From a checkpoint of a small mixture-of-experts model trained on Wikipedia.
Size: 8 layers, width 224, vocabulary 8192, 25.6M parameters.
Experts: 64 experts in each of 8 layers, 4 picks a token.
Training: 508M tokens, 3877 steps.
Below are experts of layer 5 (counted from 0) of a mixture-of-experts language model. Rows are named router (the router's row for the expert) and show model dimensions 0-223. Each number is 500 + 40 x the weight over its row's rms, rounded and kept within 0 to 999. Numbers have three digits each.
After each expert's rows: a language model's description of what the expert responds to. This comes from a sample of Wikipedia text that the model never trained on.

# expert 50
router:493536451487554473522474510430513515492472521520496472415465455529552524433613549507525545469495535500590506504477589477498423439525502517548518580525515554480528451545458454511493500446505537463533500504497419501488449521528569517452483468501494524523511478454543567482555474481512528522532553457550528552518461405514500484516409502459467420541569487485461538513581573489550460514438462573512425553538484542528489453495531449511513531498501496463492437472487476506500543468533532471541454400552477510504477475475493515540482524512514565485528557502473516527500470415498469541543487551487549490497508536565493487549478401442527487516442539527494514538525484518424515399457
It responds to: Single letters and short pieces like z, k, ko, q, a, i inside non-English names and words, such as Finnish, Polish, Japanese.

# expert 10
router:520534461420518489446506542504552543481539541507480512493499439478472483425428504524467495515494509491423459473499552526536525543489494459528523569545500530525508438472497556464419488489477546541491465484460466483502454537484517567529494494504450461548558462544485512496453429561469444482494564479513521516491521489547563464555528376492473532525549433431538540481440487510533477535500591485509461509530481557541495488488543528463570542459516572458442469485493461456546510564512460524505493511474484417528493540483554535512493509547557525519476413500481523557490429508523467523526538465496455459554532552522460476456438478427428475550561493589538421502469561569536562572516
It responds to: First names and name pieces of people, often after table pipes or in credit lists, such as John, Robert, Rosemary.

# expert 40
router:449445503494470497529483458473516478467523536494491436504561429516555486487464520521512424535465453480494579560504502475500483540535576529557509560473617427492492520542579480462541559537520451445497533518548484483497447526523531457482510545493514537527498539492492514412493411450548518496479507491500495556485448520431524475520444483583489463499437462468498481454485473516486414486454552504513488448432409506562487520571519464492493550516455505568460521556517461524497463494448468495489484494547472533467514472513487428426604460446544507462446468521473450441566480579451496425582504485480453499560510478514519517481519581518517446539526507467568484489541453558517515534487
It responds to: Personal pronouns starting biographical clauses, plus the conjunction and, such as She, he, his, her, and.

# expert 29
router:533498512465559541535442515497492437483454520473417498477484532537562561460474446539561464552512486478520498598525403467422517549556546507559515479512463423572587472519427510482602499500525553415558508467479515399424526506452511500480539501476527496517531528483526454574453498522524555517451447520413473515502489544483452469424503510504492493535510491557487486545524435415499555498533468481526475453529549475484472549500537563492435533516556489459499513445541538473532549476502539485491571584512497506500502491578426451570479523476464433470471485464500495499502500524499432554451541505536488465535544477550509522457461485497506544505499472581493529521497493479447512484540
It responds to: The articles the and a after prepositions, plus capital A and first letters of words starting a line or title.

# expert 12
router:573483574496478494456492527496451498532489548455516503466577563448478554521513571453522475495549507479514507481560497539480508522565523523519531468463560446507472461456419437569510582477521453463558456485534466451532433499527495538528473496473496478536434472453564545519483401491510468516501564436529499480547552589530523496536513541467512522478487430487460457544473452548549536526505500436469523497431530496541523507532487486470449513498520381453490447476525536470542550475591494454445541486567533495545555489506447502487485449564488476541496477519518503535486550510539533550480532511438500554552499491455484513520498513583560574451536399493528537521452429507496541482574
It responds to: Articles and possessives before a noun phrase, mostly the, a, its, their, his, often after of, as, in, to.

# expert 0
router:508527560508545504636499553479523477461524512528484525526537439549521512541503517414527497496451466500403466551537454519556453534526535485553478500502473540519534551502412520512447481427507474485519432481476533496462488543545468474549463510486484530572483494507508513484481433441491539498479462463550477525474547514453506496486474560456600527530584589479539463511568488516500482518503494536588443518482451486530464595527506538435547477489525476501581486503432493438445480525585513490462474513486539537529552465450517516425545512446527512463508554520538566566503502488477522495559395527540520515453468460516554548503469434496513473530473480456483507469593488486456499551541
It responds to: Interior word pieces ending in a vowel, mostly in names and technical words, such as Inn-ova-tion, S-ara-h, Mot-ila-l, ne-ga-tive.

# expert 59
router:528449451496402500509555440419542546453428519443472464502461487478489475511440465462527528500463485523527511454483501523581447545487503550566492529563528430467555538520571441559473457524412466523469491517441552466452531426477521511481525517479495517486514559495478515430447496458433487518481472509490502509527525525471437530521560587533465520566445555447539475519407547548508474459494542493524448505479556529484529488532556489496506529459402546520565465505501491456499524412431542528536463541546481541498513543519502550478539428433479458559507513515514489512468510564475451519537593476438525547547510455506536554486530500485512451431512498481537464416475468476518526528511
It responds to: Connecting words between phrases, mainly and, also or, to, than, about, including, and commas in running prose.

# expert 46
router:473509538514574518502533548469455552573441562496510453503511447584470529539504405491494509429486522437598506530513578535519494508510482538483504591468510533528505498546398503505483531483492488544405516488522575580553454484520455450470570495475519507483504521490456496475402500453519556538489438517549496475494488563474547433498465466466527498518510478603464522528558513458526471517467487465545506474530502481535469481444554520461436484472495490513418462483502522473454487541495417493520486385518453489453477504474526483502468495488499444536522535471424512456550525459532509529497525479579512467560514555512467527569457487481454492379525530514527510504479496540459540575522
It responds to: Single letters or short pieces inside names and words, such as Fra-n-cophonie, ha-l-ves, Bhopa-l, p-in-point.

# expert 37
router:445491508522527576441443480469427481456529491491512516481531510467529549513481519469506507511578502471464491438492462496465528429517505537472582455441483557548541511454552567454504453530502435517499405474491512485515536564520500608479578547455477557559478592510434552510471503495581500511540475568518459481548518485471534480543480487488543517477483517470544601518500465513515528488517481482509545493591493494548441455588466525485441542459572505457429475479464531539435482488537518535514485581490486509532531527500526491431492485615491521474468515456523440438518572489505540463493538533465503524488463422543542489520529445514512479552498534480556575425471450520491520505473
It responds to: Slash separators in lists and tables, plus word-opening pieces like comp, re, per, app, Her as in components, Herzegovina.

# expert 24
router:466511530495527502548550494524549506458501527520493539491536517473519518437476481574542550425524482459549444573505577459540512477530511494439477537476516443531540550534469491519514550493481542537511564500522552486506541528582439554551490441563555479529534497524601458504468456507489484419499454506498518509416500559505472552419458393494443499513460476558565512458569465469522546527446526467519490505502540479438454460542509493453503519448546519497586463508485410493502466433494536508496582561528484510486441447526567582432525466486559481482478476536449478511473516447482474510517579436477486424532487442451571552529501496520478474498483502498450545580526505505497546477506
It responds to: Word-final suffix pieces completing nouns and adjectives, such as -ation, -ity, -ty, -or, -ate, as in Maj-or, demolit-ion, Interci-ty.

# expert 22
router:479497509528488508523484481483535511416522501480526547465535494447477500424488482579446472501460499495488499482524484513544464452504486551516485501478439461490579596524586454546495472546447507532471493479514454496442455504395434514521495489485516421518495472494423420488498484454548486531439511456423488454482541594458395521588493508522523525477507504504525505556504552506505513481499456451539534509474435498481432531469445496502477479546458456501525484545452523586488495495579543455521492473501513527488575469452501459560530430486551537485447542503482529484573448552491501433477442476508472449560573460545500490449540471468523479505452507580498534478530458497543367464475
It responds to: Short lowercase syllables opening or inside words, often Latin or scientific names, such as un, plati-nu-m, alco-ho-l, am-azonicus.

# expert 41
router:427497426471487482572439472535483465467425447463515562471554517428459482521500506508516528567544511586531533558451476521524534600432503462527561522554478500462500455463436507487466502456532497473539521486532471475476513530512479454440491524556446425528495460413501505439534526520574529509492514505533419537507468512499522541481492539470483504440514529572556496493467454559506492527529478481465486451460439566530571459512503401494512527563504492543491530527523559503488561533494537489561515471568514488494519494497481546490527560521539399520540545437440558456461492473461452583548539529490539580478499532545516518454506510433515480516466545462506553434574519516479431521490
It responds to: Country codes, positions and numbers in sports and results tables, such as USA, BRA, SUI, MF, DF, FW.